From a checkpoint of a small mixture-of-experts model trained on Wikipedia.
Experts: 240 SwiGLU neurons an expert, 2 picks a token.
Training: a variant of Muon for the experts, 5698 steps.
Below are experts of layer 12 (counted from 0) of a mixture-of-experts language model. Rows are named router (the router's row for the expert), gate (a neuron's input weights, with its number), up (a neuron's input weights, with its number), down (a neuron's output weights, with its number) and show model dimensions 256-383. Each number is 128 + 32 x the weight over its row's rms, rounded and kept within 0 to 255. Numbers have three digits each.
After each expert's rows: "mostly gets" lists some tokens that are sent to it at least half of the time. This comes from a sample of Wikipedia text that the model never trained on.

# expert 8
router:167078173121074141132077068119081133137147100107114090132116121128063088123171146111127090134097100118150149104115089141080084081175107103090147172118166127195137136163156128104093147136144111122140112112177147151109131175179153170134128116172184087121149116118163161114125064108173091166146148140150092132198111157077080147177139152124090143133138071156121091119132145166103114178115
gate0:103136109158147127158153111143104137133112143116128151112111103136117132148161140168143109162154107124124133122150050145061131135120071128106139131085217094176137118135124104132097054168199172157138078116122114116068137128123127136138152172151144123084083156149148131055153136094173055131132105096108127173114136096128123125100133082174154093113119097078132162134104146145092128133168
up0:130134068172140126116169118129114109119130117117162145128144098127099161105186119127115132143122109127150118146121078130111127129113078080085094136106207115189101125140158126130115080139165148126114086117100118132086112139121117109092114160144148098046099126114131147057169110121127077122160122085107092153095139102132129118070133128133185064118172119098154126127116159135087145143187
down0:109220088134079152125108123098133111079144108153139126170181101076119155073142120127125104169123139124182219127073115124127176104129078148094101137110168078139106180130130102125156131162136100158088176144085145138113127156113155104075113096062112107120172179115056159136179123130155142134182079149160162081078112077124143155111143120154143127144107152131168078114195123102128155102143
mostly gets: " 25", " five", " 24", " 20", " 12", " six"

# expert 2
router:102146103110094152163087102117092131197139077108085087128115127173091169079108141107118120089105078079181176108093143141117144122143093078104113100124115101156155197150152052124120087165140160160108132099163134187178164136152080182070149148141118101113132138155082169060146116138111098156139142138177101153092148168102160140123122145139107148114103111145142079121085119112184115072111
gate0:101156047135114123090108105136145033062163132165142107136118134136127108142173166075097118093147159133187088062168104078126151115123056120138140148126166124109083102130143091106117122169120177076061124151102182132124116090134148164091137120118092167116049145073103153135132105111133134149075134076130059150104118096097120101108149168195145146135160114036101035102151177146184113120110
up0:142108139167111119146192125044132148147090098075135106139141132129096110136114123127142076128086140086109154130081133149160132176179134149162165141147158135136130055143131094202115136094139089097146161135143141083127094146094057120118170144093137150119112124110074146144122141131111148155141099111185131152108128117134080120083100171125170142094073120186135146171226107121095115145145
down0:123152145124140084106110100177153130188194115168132109140124191135178136166122070142128187106113130123095141095119096163116122140114215134185053142124139129147164111128117130141133125110136140157161119115105149141140147088145140082112126141081105112126146126130168113102092144120164176197074166080113096134085095169160131119102170155127110133127115114128127109159130095081096152104146
mostly gets: " South", " North", " West", " top", " south", " East"

# expert 30
router:173082145112160114157073080103163167138114125106135127123139122124073098152213169107085139176125126103110127114120126173048125110179111082139170129068057096167167153108142101085061091128088129111165153087116165180126195124128125147120139149188175119091137164143118133174162096119179135110142145141105130152118118135121144160194123104096093106143081111157108129151113133149151108101139
gate0:147136136146081100134115051080126163116170144137221141176112145167211104107081094115163098150118163112181138171107146175089161162137133140119138090123113093183110143099127186155123160085146122102115137117138094112161156164171111156134147162090132093111107114112085181114172066057130133105199113159155093174126142119111104051137104130151160087171127122138190127138125125127070088172083
up0:028036158180168148185118071093121140190128142139146159136122111125167125139114102114122131074165111152151122163082076129172129149188147191101123076076157105125125180127120147157087090036133120158151130160060121115101170072090063107094133133150114173135135133133096112118138195138115106086172139141156172205113134124133085116186106131100163191150150133120097097146067136099035110138140
down0:143163080171140114128142129108101103111156192107195142112109072084136050134156131144192149125150089147095093108167142077149098146085142138063179168094166150098097113100114107137137105140152076172129093113119159135136197118103072063103105118139076121146164094115094102170139189131105108189206188060109157151139203095136117179136128159103173100122130076153141076112142162169128159100116
mostly gets: " ", " JPL", " %", " Votes", " Socorro", " LINEAR"

# expert 28
router:131086104133100124130078064137103166201140107097169064110138151137121098157120148119159057131126149128126121084106125147106123085144092072105153067118121178143131120160123095068084130129080143168166135116108143192091112131159169159106088129148097121075159126144153118135194120129127074136170117125178164112140095150147169129190180157099108107105119131108139061108129167153179115161193
gate0:177077140109138110156126132155113160134150121089139105147197160120082164139102203148112070117136163113102136152118110048166096115100138067141145108112152126077127138117126124069117089098150051147134145127080144082121148107060183071165076136119106162123132117134147143117098148123133124095156161170119204110144110094093136164140145207149074096134125114125083097135121158176136126164127
up0:176164124109161160141133122113096119071151096120121150156068124096148153107180110178150149136123125128180086171161116090128081163092100133130110146074170147088141133110102082114146130138141089119115124141130117106181091113107165093116127113143098154136094101093161169140150158103134213139135176148118168111139122098101081164160136164145047146114119174131148108119119141143113121105137
down0:108141143099107159132131153111086131104104130117087178129139119187088185075191135172098150165067073183158166147148047129141151169108133090099137152131137123181069081071103079061084144137119108120106130128127132118186157098099157144126133105146133146153112136133089114132107077082104100126171204145137061170131143113094163140148114157168122083127086168151126134106187161120166118160114
mostly gets: " Love", " You", " Your", "′", " Dead", " Night"

# expert 18
router:129145142107114113154116113136126095167146103123111118135159124167099089139109166153128102134069086068089148084086061168081112035121129087117114109090088167158205150155154074076123089182171094089087154165115131147167099196154140150144130199111112164085158155190119096184188112156119150167104162110167131134161117109094166151166160159090057144081126101111159133089085150125166122167141
gate0:232138138159168105208109145084132099101140107079099127087150172097143141116114172144103084169123138177207133100097120059167108137141158140153174064139090143152086171129153129118147133160109079121150078102082121162112082115169168079124204110120107125152140172198173098160112140101203117121118154146094083101105122153093162100169158099197169162070104129112110158099105107072117134128162
up0:058166114108157119128166139116127102154108121041139089151108114110148141106072129125153205104115096136134123156094133125121201134102069116130117149091104082131114147085124099145115080158150071129158187125076114128183177132114098158103101170124188115071085124028138183081146109205142119153143130137177163186152136091109135114148166143096129201115116110100142217134168100151179153120154
down0:152121117084144158147165105122123111140106143177145169090082100175144144107106099147101185088109129126102091098049074113142182128102131095168140152122188148110146113135150162127136108154120129161118095135072126112104107154123163167108080118123101124034133184142173056150157121149150152113150075121124074142132149131134111090174158150093155083099122155140154091139116086215141081151149
mostly gets: " politician", " footballer", "orthy", " Stadium", " Airport", "hey"

# expert 6
router:154141183106086115159110095121097179192133116124113096085151133184145098128158144150134123134129112090090123147152062134059064132124069107110120128090108159124143158124162072093085089120087094149098141120066193171133093196187119118105118168126149122135109123099121170155155122153160113111135193188194140142169150106095152174154128132084102155085149038164193110142113120152140104150124
gate0:153127143168111082154104075177120162153077054139153134087088140177154168086159136111149091109139156114127128084161094127085081163077127123084164125156165120147083132113114071145089122172146089129100113170136163113145096158172093102176108172138068129147104121146145135163115192152131105117121164168078183187110142092071107185115120122153122135142138154114144110126114096165181104151108
up0:162095121115110062145105090159152126126052079105145092147103143177132120034133121080168104081134124116110158083115088141114075144106105111106151146155120072131109098083173137138102162187150119177094159110130153113092102151174144119171155153066145105135076105105089118196139194122108103151099118175107183149086093037025100099117111112139107115149132160070152131164197156138166129140101
down0:127151101093171134081152098125199142145134094078166135128165183167097075160092168095146124112082106055130090165082100068167163114121140146124131115220120093069133153149159115180103153133153115101118102131103104111184153141185085139133135082182122134140093069128054152164075164125159125149123175146088038078152135116202109102155094145145105138191089134129113139169197094104141132167140
mostly gets: " ENG", " United", "=", " USA", " SCO", " ESP"

# expert 1
router:153169130134127138152026140110124136194092086075105119153170108149105112164111139169147109129081154097138169158132103124056120113059114103093133077142131218129157174144159130113100103159067106111124173087120155125117066146148095106133123104124112175112149136081160098141142124106095096166163171115138141130117099131131207169084142117078077122080101094139095111081122150131174106173115
gate0:120111135123061126082107161151091124099109100226142127147152155124097089112158105178128106115128169153139121139147100189114180153109121084191152123096118141145168082157147148122148140144117108147154179126103148153176073127135094138124104134162092147168149172079112130149121137095156157167158132118045157141121105155105194138097161157091131078169102100129121123116113128178107141118119
up0:122106134063083108061117112156106187143181087197195155092165097091139146178121132151138107079130148152170171163069123140144138119079165199124133152086197188120100132134090202109200109119103146108093152122188106121151091126099110169116131100147074082121103180142118097137150073150089121175086180115087113083114122115177129099138143101161163133092143139164114075134100191099147156107119
down0:134156187095124082141096085122088103118141097119096213125129145105134084148157132168160129148170106164167103087135122147154141123107099192150128131139116099078146169153104145169137171142091146143128140132085099118166083170137192080167108091130165099124159129104134137148100148080056113096105175097150100118095128187103146091146087112080144088095109144140104095100097127127137169117139
mostly gets: "In", " km", " In", " in", " ft", "Career"

# expert 22
router:117172117116110124130074053151084132145085089060083111178150142141148087211148139126126067125126118093074190139123112164081103088090025118073135140125159141183117136131152130100087090165096108133123115115104200112194117117157092099119096124183147096079144152122085160136175155113133103127127166151139121138152168154134154213103129188077125147127108125168118086129075088127139117164107
gate0:143131132205082107172103121137065165080119132072110138165111123033068156163199179120075072137091104045134127133114089115159131091152165179115145104117125133132071210091130144124150108133067135088156078111119144114139097148151137104121087156098191095102144091036107109125115179136155111137186145112153145173151115155105077195132140166093130143098130083132147099130105096072122136166134
up0:105127130125141161101177076149203144153150147234098183085173149173138105103049083108165185167121148175124126130120116098180104176108094100138083092159162139108206060210144153158144149120157164187147175158152058185145181111112167156144138111135101128148172129181152113146152119195100168166127100162106115090121083096124125104116094068127114124138130170126102138107136161144113156091113
down0:148104187121097165170089112167131123142129121097156147129084139138143133139127144114164104151181106127109095105127151134062082136114145164148126116120141104103133148138125131124088140098139159185133163124105080133074131147075158128096136065180125121156128123130108090147171128081154087097168182082180143075103139094082178116169127096132139117152111127092083088112165122105117057105137
mostly gets: " 2020", " 2008", " 2006", " 2010", " 2015", " 2014"

# expert 0
router:133118098122049159138051096121108142159154090141080146117142111129104091121142156136136111127143086100180152137130067108060124077114131109075164147105144097146167149168116088094105095112142131166191168147154099157156091130160092187174132144171132123093191122098091132110130096107165120165115130137151101110145133168119158099190106128115125165116085106110142089094082056102125122099133
gate0:134109113078107151089145132146096173107151153141126099076109103154134115139096094006133148166140108202156122152112156073189118152151136092076162196076115097149141141120123161118099151163098141135133130139103141139135136112137159168177129139153135185124119192128192109103106107151101092089140120154167068092062208092109155184103141102052077098084095073156136156133161098162081115138119
up0:155128109132113113112145081167159121104125117107163158157149157094187111158136206184147123123093135077073141163102123121171105135074077158204117118118073178183034090141172143177123155129126079053173163060108161102131115175113117137110125108118140081125130098094137127110099188147159172111149105149113177082115102123162088095136167143140208154130132084161138141183099149117104096104191
down0:121088143075118106152153166122159119087117150101132105126106111145113135157082091103156138139129135135080127139068180190132094103065118140130174127108176172145139119065157093109147128124152207137056152121152142128132133139153126127175121099137081091069124077149150100118148100130076155169095042102115121127119112171108092169160132086143101084093172164115093140147166169154173088156134
mostly gets: " him", " moved", " due", " died", " went", " worked"

# expert 31
router:136146135076138174118121085117118122139134113130119112143112119183089098198097105124139109139135150111103164076103151170120113132100115127120132111052142162103176129115213108126146114175084112107129174096121112142161111146146092185137092180126082089120142133111063140099132174141127101214149142131121156145117128188124138147151151178078096135143123099151158202110163123152155100147121
gate0:111061101203137116169174111109159128070136133127151165156140129082147171117097138037081152141060068106138139126078061160152100149163105126198151171114213119095088086134156152123130104154107104156182145113092157128138090091166127118119121112111137111147118064132123143154150164119176147171192174089157154161184190135140134121132108158137106116141105188149141197138139125170167137096118
up0:127203148100100186119112092180122117162176112103090093084119136196133122125155129166158090202145116146127135156180138085082143096160165146063102085104052132173152154106135145126130162120171138135079132127124187157101179176146098168144111142154110169140116198099160115101137103140084061135102074170103147113050112114142108131122122091115162150069172081118119074145059170123082121140159
down0:100103144072129056166126132133122106182123169118135181131123109125107178179098102182201073168108073041083145145096105098088132170121123056139092118162093180075128110134170145088088119121085112117140145096133128128131113149104182105126108206127146185178113123109143134126125106134171104150143142126159104103181156132148083136124162152112093153163090082186117135127155129158162167089090
mostly gets: " \"", " '", " (\"", " “", "Career", "Awards"

# expert 21
router:178145155138111096146093093165117144119114091134072110127168084142147120164119203178163125102116085134097141093118154154099110087141115118079116131054172156142159131152104124119045091153140100122105135180129127166148111144138109162168152137141123168092131178111086146101138106104092118158136127154165153120138116120147159153137144102104113123120130123123128137147156060102174122117128
gate0:131100123158190139144053080195134091138133140128134133145211140104124106137099132139143165096131091025057150094148127091183096127124097170108117121121101128091107099123123072143153151140099093092116116131086106157151155155140173094129107132109112133131145186113083116118153124133107101107136174095147145158083086123132108150127119133165153111159204103037101105124138152115154135154119
up0:100129120095153147138168128101182152133144150180141087150121115113148082111178129101115158128106146086136034133125142095050136135114105081182119154140079108119169106185113127133086167126150203136143149132119127105086117114121120140121109143129086152134135155162187128104141145159190135145156137118144127097123148098075117090158153153135076135146072126134139101135099089178109146072149
down0:089126067122058123136175201135134078058068112146077085142150163069139107149165030107084150085150141141093107130129074131171214064100161183166152144127150100182119098180161195101106125169128160106085099162147177147117131128136100130145120096137104137107095138115109059186141141092196131149120136141105182073109192103138112132087141130162146154140091151130092085142120116153186174147119
mostly gets: " announced", " wrote", " located", " album", " games", " signed"

# expert 5
router:115147078093095152134093092119096116143111057120105081132107124161113099208077142105086173117077092125084148115062174133098119125074098134135104147096159113126144173148225073106203097162147091128171160111114121170148084167143153142088119164142130110097107152085054131106140116091093089161171116107160162194150096133125141139126154145057097160151137097120145054082117128164207110083160
gate0:180151129146136175066114172171068130109123228146100117112144078130112171088096113103118146146177134144144174067053159106125167113117120142072136138097126197117095194162107145151071142177059101140182144116066147140186150174064115188129140137148134135137090138094098122157073098070098126077097091092132125122130192148124165144169166126131112080174148132114131123141119148131116123149170
up0:135129092134106143168101148139125104092096111159132127097147142177098132200143101199092157087148089128100107165096106127081116214110139161118086158127149086077144116105121176188150105131109166128140129100089107073166089110131150160161109128121122098135140112195136182177099203128078094115200150139122112145128162136121102108138091182116186120066100117114200073089141172045117122134083
down0:122144109160100119148161126135102133064100076069110118141130168120131087148147105128149103184125134163118142148079119139094110104126128153107147165141130073121127075113082136155084075081103142124115108100112139117085128119161126173130153106064195081145074079131118119135137101156072151153176184115138088150162135198124096134145113123103143104107059096182140119121148124079151115155149
mostly gets: " (", " [", "/", " \"", "(", " December"

# expert 3
router:129143178083105134173112107099161133125146104133116073118159094139099103147127120076128094156119082093081161059104085134113086107150090111124190108152115098209158155164164061138110105132113094137097217105079177167127115156187135166106090138182082150133140171123086130115145142107138115207146169159108150144120109167085149180166138120139165138080092134141115067129142098130163105088134
gate0:110092116096135104170119182192152149155169158098050128112159082171130060045113180124134155133135112139129114129085150191157142144120110139133141114127107163109156173149065134123198093107173165130163124090112193139092156157039154168122128119121174166053130168137124157116143146115141136126147126072115175125107167072090186167108113102157138185178150101168190169070089055155121106118144
up0:137208142150123088142126077121167101134147080148186135131100156095102130095127137140172129122136074121047164080116138105085129182168111165166101164123138136156112085103142209117114131196110120123108129125056087175118175156115143149088117209175098175133130103160143118164129066175124164142112095083100138150125154154152188121127134146097099127126111125121131072146136204145110122129116
down0:142175117166136120091125159161178181131150137136123176108165080142105155180146055191142171119081161126147141151142082152122121111104111112146060131126134143087115155070145124118129140118122104136089098113132056095109080135116154105124149158090094137132105134109121158128119130137124130157147119105147127101095055145084140193146104133123139143148141100142064115090117132102086125152110
mostly gets: " became", " without", " using", " took", " make", " more"

# expert 17
router:132169132136125133145103087139148159145149108159066128104138136116126084174120208132081091129082115154094116097112086128075102089099082089061166101082176154171132128129104081097097085124071142152119115112097140116115153167167110140111096165182096105130169155165114182110136128131098117126128139129152136169103110146124145141178185123058155174106141120176181120101078080135122136164153
gate0:088171137088117130121106193168158190091140098148136102128129165154133137188129073162140123092159133141152157124167109085152098184156118156104130114114133143119035054168107124112138086034146113105142112106087085124080094145124191122112144093108113146116110108144105141173108156179125147124155090077101143153100189129151117108174133159089106110153115088152086143095091108086097090066112
up0:130130135098157069114078139128133146136174152176074125147140128132149074141122065151113139111100116199171143129177061247203111149123116177130115130066135174127131125179116117142169108171133103201172146129123050110166126134148106094174105147159071133142098090135106112087146143106137143140106140146040144176123174140120164103155181126074109100070128050133101140101156119074105099108097
down0:130136169180159122130115063101128098159138131154146095165170136093142106102145100118128125127104137129194127140155111111149115180100118147111079114106160161095141061137032119157152125142132152086084116117081103118108098164105127103198179083101141147200149134156165084135124117141156090098106081141132133117173183130059131176145136129145099210197159123179132181107158106153088082118111
mostly gets: " List", " Hong", " Colchester", " Kitt", " consists", " Port"

# expert 13
router:138182117128068131147136090094068131162090106121085173130131088126111105123119153184120104175096120079117140091093099118071083096075148096132153126089122171124136181137117147122091098112078129147140193123149138148063084134160120167173130169100130115129152125096095117092140122162150146155113115104175190110117098145136153128164116122094060139114121134117136087132120130139106121103156
gate0:094135110125085107076187111131092144097099109174133133131134162119176134110171139150160105105145102070102140136134118117098111198060117083143149169143159128095141128140127127130017086134161118115127207110127134132156142154134086151154109099144147188184119117133176135125134122176156112148137130108171114200128154174129146090131130122086111113181170180134122097132165150118130138118109
up0:095176153106105124109087134138097127167093136091159128135174102182122133115078109088143110126119132145142106191142145086138092090077165155102140174172090146178155098102107141094118169133137199233096108147123144120174126155130174113125119112135192093164167170115092174138135093166158117140113089078086196116145132074195095143156094144087105184065097145178132143171133096122136111142120
down0:131065162105184107113129103092186107081149100183129093077114090151100085145084139127124153152141109148149104110116125124135132147085139129154141122114191165105109125136151142127138130103153053189133056033100104105041150121088115072088121126101060171149117138112146133118169105137121130116120087144126134123110180124156138122101113099112114115122102119126091113117142136109167116099206
mostly gets: "\".", " Jr", " –;", ".\"", "\n   ", ")."

# expert 15
router:132157134136150143173101092142091142172116127120082158105118143171140122150168129152102106141129090141106160145134079115029072114099168074124153152101043100140171142126174093101059065117075096123176122099070095158160111163132112128100139113136131082141133147129115164112143102117130112172084139126117094115069104102152137154192138142097102121137140104125129116089140127185160126159130
gate0:183133126098113105126142115156113151177107116122117112158151120158110083088140100127172084157143127164123111132100077163163083117155142164174113131110134031092112111123097166176111110099096090135203135105111117062153074155052157101085169102097119084120143154131148131128103110135141089072105102196119112145114112107145145150173091072121158080139169073129109080151120141153149135150139
up0:159132168130182096144146097175147112128088122148129155151126126166095082143046115170208124165111107139111102094085088205144120123163069125165126126105157105092168076148104199119107106155125089114184098115116094058115071102138091135065141131143090143071117095123151106160093123119173140063143100140144115172115100109157118148158114059132112138135167070138189093158044161109143124170146
down0:109138159068131127183146119143112175101106141160141180146133065138075065164109139140155144091111174102057132119138134107135166138106161145149108143072123097203146106103111158189123126126108133122161114103154117075060169101121107084132117143057154108139096148104145182115086134142136138135050160188098110134091074205140129148145169046090163121173161129162182143092142136059089153114087
mostly gets: " ==", " ===", "|---|---|---|---|---|---|", " =", " %", "|---|---|---|---|"

# expert 29
router:084129134084055139163094104139083196161132152056103091106146103104113157134155107152150085117104117134122171098082092136100119112119084123081153116097103165126175167151118118134091088182081140122162165072102128184196141133166111209109095174127086056053121169112120159171163148133093101153142122159126152139120092099111110135147140153123121134113111100170114153130093177149160108136117
gate0:068158112113123050138123134109081115175129069115176171117151117139143137138197152112110121176121144109144114116131184111097128131174114103117149169149096128053123153123123115109134154078120128108165137135106118148164092169159114154078162136177099090121150181090161154110159088110090111099164163156087121164135175135127174192113137075101140133138090088121127109096141158118112145096116
up0:147146211120122078126178119117122124168080121064192100144123141094122115153145097122071113110169113127108135131118163118093145130144091110110114185182152169177102143170120072101152145108127142117203091177113108115155105125168124153126177192119137146136177151159160133079092129136113137076154115177110116144139135147132167117151127114126093148139078156100135096134086151111110104143115
down0:123171157081114113130133160110146117111094123115137147180097119107175095126132120170145120133145133147121119126147157076157151118120125089186116098140151144151155092120086123106104091107145130150101099196111101108080122095118130075134127126152170054147173123093112183173092140134109167132091140154076129069113117152193096081161098187138127103139174129089114106166127160117150120143155
mostly gets: " \\", "_", " $\\", "^", "\\", "frac"

# expert 12
router:138109123096114133146090118122072123144120129117109153105143114115126087132141109167127102120094134062109141076131081160084103127148147105114127105106144140124137203118133128107066090162072098127143153120154141191189153137194131155149103201184089123082157156160123127137190098149163101143094115173141135151093105140149158166163162118079076118123128147126176087092116146146166102165140
gate0:104119158170145145168122187107111163119171093078113111088116151106124152109206134122142119075159115153133199118096154162088139117136142146134138085136109168083169115121105168115165102187140150110149158083066130135157120129207146147128105153115079105106159110054119131136128138146153138120113184128105076147089143167120164113113140105210123169135200128134092154119086204086111099131088
up0:188139168079115110156158179125178142129053155142167105138097135129108057171115123132150158162137159171095127136100142113156215125160098144130136090167224088184112142141134033163124142074083147154128155140079148070133092109122144131150138117089143169187104153134158067127076165099110137086152142164119117149145099141177170095139103132146122148123131138209184130081104127162112118125147
down0:171151143151091174137125155104103137097103126077117084146093087116156140101088099172167100113143180145150120148198130089087123124151111123143094095078193120145078136096099144112118181139116142119112101151152102098107080108034131166098139136148133145144113154169087116130084110143159200147110119132138116142138055178151083177111145164188075039104082113151107091082126147143152111175141
mostly gets: " they", " who", " been", " he", " would", " she"

# expert 10
router:140133101123131151208104082154111168173169077097097119134128118120127094183104185177116084104137146128101179098124156138179108080100123155121142112108115124112168151192091092076109063176117101098148153173116143140128122129165174146131104150173094127039103161114106175116126116152149076158144179114161198132204088161133154159169114100137069107116046122163166142133132124167135103140175
gate0:116040168156103174179131142154125083153130093157152122208126149175099104084129099211181146114076116122069146111121152179126101139075125166073180105128132161130125215106147126135096153165133104115102158080152202117146176115146136159126151147140054145123135129102137119072102159133120122121108171129061098109077211097109050111128128111175138181101179130123091151186077138141184099064171
up0:137030146143131161191126166129133110126116091151141112159102122144090147125088158184175192075151140099118101132094092145158128137064099104103157096102183150113132161122159106141133116072126099105081130133118140091120130137120139156128135134140078190151146135160146079092116156110108162125102130092154114127076153060100087131127089109132142173059176132152095129246104116180101158087102
down0:111164093049135155085150127110128165147100059123140174103097173156174154146152102140115087167225099145187143139097137084128137087172087154129083139124170107158137174116154156129146143137110158093144087093150163193119180123059097113092146112115151161085115158138121082090123131165152112146122171093181151115093072142110133100135166109166123093121102161140153087097182126143132108060095
mostly gets: " J", " V", " K", " S", " Y", " N"

# expert 11
router:113125153144094113162152092133103138142146137094082116090139104177087070112154123145084129160148132113083142147164077142065075113102113108142145100089107152156150165200159084120066057141071088148125129111137141177150141112163111141091104185116091097077125184110119132144100128142122143139142152108143188150139135163122126151175148165078111162092146194144125124119108150175173101147103
gate0:122103117157189091125168122164127143110106112073138148116077134162101096173162143126089132135133118115144194111150119166143100126145139144124156122180131146123111116103116135114127061149118066141137122208154114181162138116153143153139085130098109084168030088125149203138110117177191090094106091136117126135135103151187102113150125070150105095106128115130135128105152171138164094196129
up0:114133144125161131120087173087085136136146108180143128156148098153145166060128146135127106122150099163131088173143180096087112102133142170106130161076134103123134141069169127123130127179151199112146120090084093145182151161144101134149151148106078234141176183131114110103132139131062114126127167134119149140138080118114194176133149174065110126120162117111145150109197090096121137121144
down0:159076123086109174093108165125190169106139103126119167127173143111106158089176113145100110092120136182112146159128156108080129161161154175111146143146194145079135074062105091169187141121155129135099162170110145166176160077126128159103132083098171120112085102142121184123168160124104138119168129091106118128146139095103137132211133091178087148095132119171146158138127139106144112115091
mostly gets: " and", " or", " but", " &", " while", " However"

# expert 4
router:161163120149133162151135140108084115164106063099078148098121103110112076102082153149113129119056137054123150110105078082130075110101092158097100116128105209123120130138150119100114089119099102134138123102111106194150129156159144166152121154151094076126168087185104140143168141155131142157154140151126154107155128142152205174142107126113047123118081085141144139148126140177116106173133
gate0:171130143166125139138090071127081120130053134120175065150173092092082125103159165124170138175110160101113059142137105134098101110104131119181170102111117150133116106102124113104175145109103153154157129165112095063097134188111107130078132110119148138171129073117113162180150103147140081118208087069114112158172122143137149122135167151099113141062093142120144124173087096094130134133155
up0:179124129069168125142170173156174092097165153148135143100067124109152138185093151189084128153127105125062137088175156112099153103173177073143109132122127067144162113144144136124085106162143126100117177119150146160093155136152127065142135172186092070051146168179140139072139129168055207148118142150142124099096137116107063096060178121135123126148089175146114125143146118095173118094132
down0:115184095137146102111116123109096170153117085152118158096101127131158149138148075140087167186137167120144162107100174132137144142164086121171126121136184217160160134173154129085096096161134115168104134095149092119155161132160128154118062195098128082107118162124083108159127102163099131171152080154110155189196134157189127042112141142112130092147154122078116168159116166169172119093087
mostly gets: ".\"", "\".", " was", ",\"", "\",", ")."

# expert 19
router:128139107125145106164189083152129126185111118117112134129141064161145104118130169133085068159106071097117141078134133153090091122149117121074165151152102165116168188169154118105096097135087143118124183132131120191136099153147121127089111156138113107129108134132089141161168136112146089161175143137127141127139083168138163151135160125087112123090133080153166130091081144128131094145130
gate0:146065085200106086102124061166088141096085041122170181169087138162166112061179111093148111125179131142103107162183170093173184144119132097159108166150102153092089141126103099152126106083104103145091124087127118148144129200100158157102123124181094107100079150126113167177087103157171150126055122060115130119093142092112115132116087153129101074131124136164111150082147142091076134154168
up0:172166043127174063098118083128159124112099066152149130094067100153149128116123162167146131175136155155117129151127142115139159154152126147123078109160139126148163125148101152202107075145125145136137159125121120170101051168070156171062125127146116052129074070176109100150109164142106126114120146102113143087150148114153106120143133162136149137127145152166135185157152147087111113134153
down0:129136105123175126111144102153059067110057182140151127145145052136104130162153085040109103064183145128120142099146133151133122124095152158091069124176079144076137106169145108184118075178163113093173093203105037099105152128079164148154166070155161097177090098121057158184153134082095119179150137151166096115174149090160066125187111120190155206124112125172107158133179165101129149096201
mostly gets: " Robert", " William", " Chris", " John", " Mike", " Kevin"

# expert 27
router:124123118093126179150106073149080152163116139083111089136145110113066072129135135128116096098064113112132146131105074117047128085127108120132156117138091140111146164163122065112110071140110080125170137128107153177126117126160121165160104165118065139090159187159109125162139082136106081147078140150167153131099084085151178110150133181070106131084153112156116134107108136124168106133122
gate0:135103110098090117106161139133109125082104092128085060169149108158152118115151070170128132174130167098192154126097149146140141144116135120143126129105098155142054153152086102109155095113129178088138181157155152148154127088093149185140129124090035113148173181100138142130072073146095090156113107125118203100104070176120165112124070119207137159141145140081173140061181097094122121141116
up0:164105059125181148146170178170107157116136134116135098164118126116096114136151041163097135114139127052151158144072154099098124157085127087108145115161104111150142125096184114146137158126172123107114204130123164136119180151140165180144121145076068124110098121099098137045115105154101093086111108139133165111100090150148205171202137132158086162161117066092190098057105140167120124153126
down0:090142108059131145127084109123099130149126119154152218058081086105165172136178150078179090146140135095089109133145129123099132170126136133121078086129153099096150124123135166140127105188126168148138128177144164136151083132150069109110138110109171109147145118194204117152144122133134157158118145119144093110148181122067097085083095134144142161109148121103164153175072110095149127122135
mostly gets: "shin", " Horizon", "amo", " Rip", " Colchester", "hey"

# expert 14
router:136151184087106120136059090090156138165132143135138161140152128188109088149150157133078115149161103120096159091142104193106138087115126100087161155143144119147164137131164083119146063157086103126091171163142155169089179182177158109116115180147098077124170198141133120149117137163143103129125153143136110105133112174129150195175173154118111134111173057199148112101135211116135093109151
gate0:144119111175116120180097168101138153230144136157100143191102151167099184145104070110168153089113119094140107113107094151143128125102163055111105098148131174153160094133174160139113123072135128104076160165103089133158161140185110179133117081077122087133129177127155150201067125122150139124103137121173063085113162080131124108118219169085139169062134049160149104123143133145080131091109
up0:116202054141142143212074136119090112248142115126233176193138139101123144116126147131129144087148085127163154088080131157150123124112159080128155121134135101122136093127158160160116063103157153179059088176111140200106155115155179151132112095094186081084165140106155109185089143170174136129134141094171097115091142156099138129147187109055134141096151140163173169136144147125144132077136
down0:127139171145114138160120133098149127084142183132031110116139116141213133134108153157123138116106133128154142182065117084065147138154149168120125115120117172111114173148089122142117102144091092132115141156162171150132156168128141075185134153181111090132193128138172185133126145138093124095106137121071135080104130143094175104129117097137157140113063112115115144173119165170136079046148
mostly gets: " during", " between", " on", " at", " for", " under"

# expert 9
router:170170105130104104192130122119143089137137075125105106148157090114108100121160170186091144153105080103090156087106075123146142104112097061161157083109155134137120145161161055123134125156133094103119137137154146074180128169175141124124082128137076132098132122130140146135138128106171163122151125113141119140141124165126124155193163133107095118068193164139118143124071125116114111135190
gate0:166089116079189161188089166127159109107186096119116094111177140079177123074067108184127105191110144169168113131127129123098177126139157065179170095082076124139104110096177196129175137080154097145163136149117159105131119132134204095124111151145073156115121112124095106154111133194120134071171126181057116172159139191115137134130134179145144176113076150124095128150110127124124105049162
up0:131123177137062129120142076128070137136089105171131138084102103136043169142138126066125140097153127104106136092189145158196091118102107111086097145181143096121124079157126113126091155202121150148140116103154106138129122133144126128135110158123218142094112161123136113097117111074121039154095117110161100122150094114182166187147154053073161118169146146093176164161157099128129154133093
down0:181076135144095112141170100150156147151143164156112164161143157169116130088142058208106128132110186122156168104168143126129063102153141105126160115138096074091173113116165111119118105121094144166077117140138154184078133141162133119088137172136193089151129168114142135131147180189138149100107141152124085130099137143179127116108127110121113149103180102157134164131166079118117110176099
mostly gets: " U", " MPC", "″", " Coordinates", " 978", " www"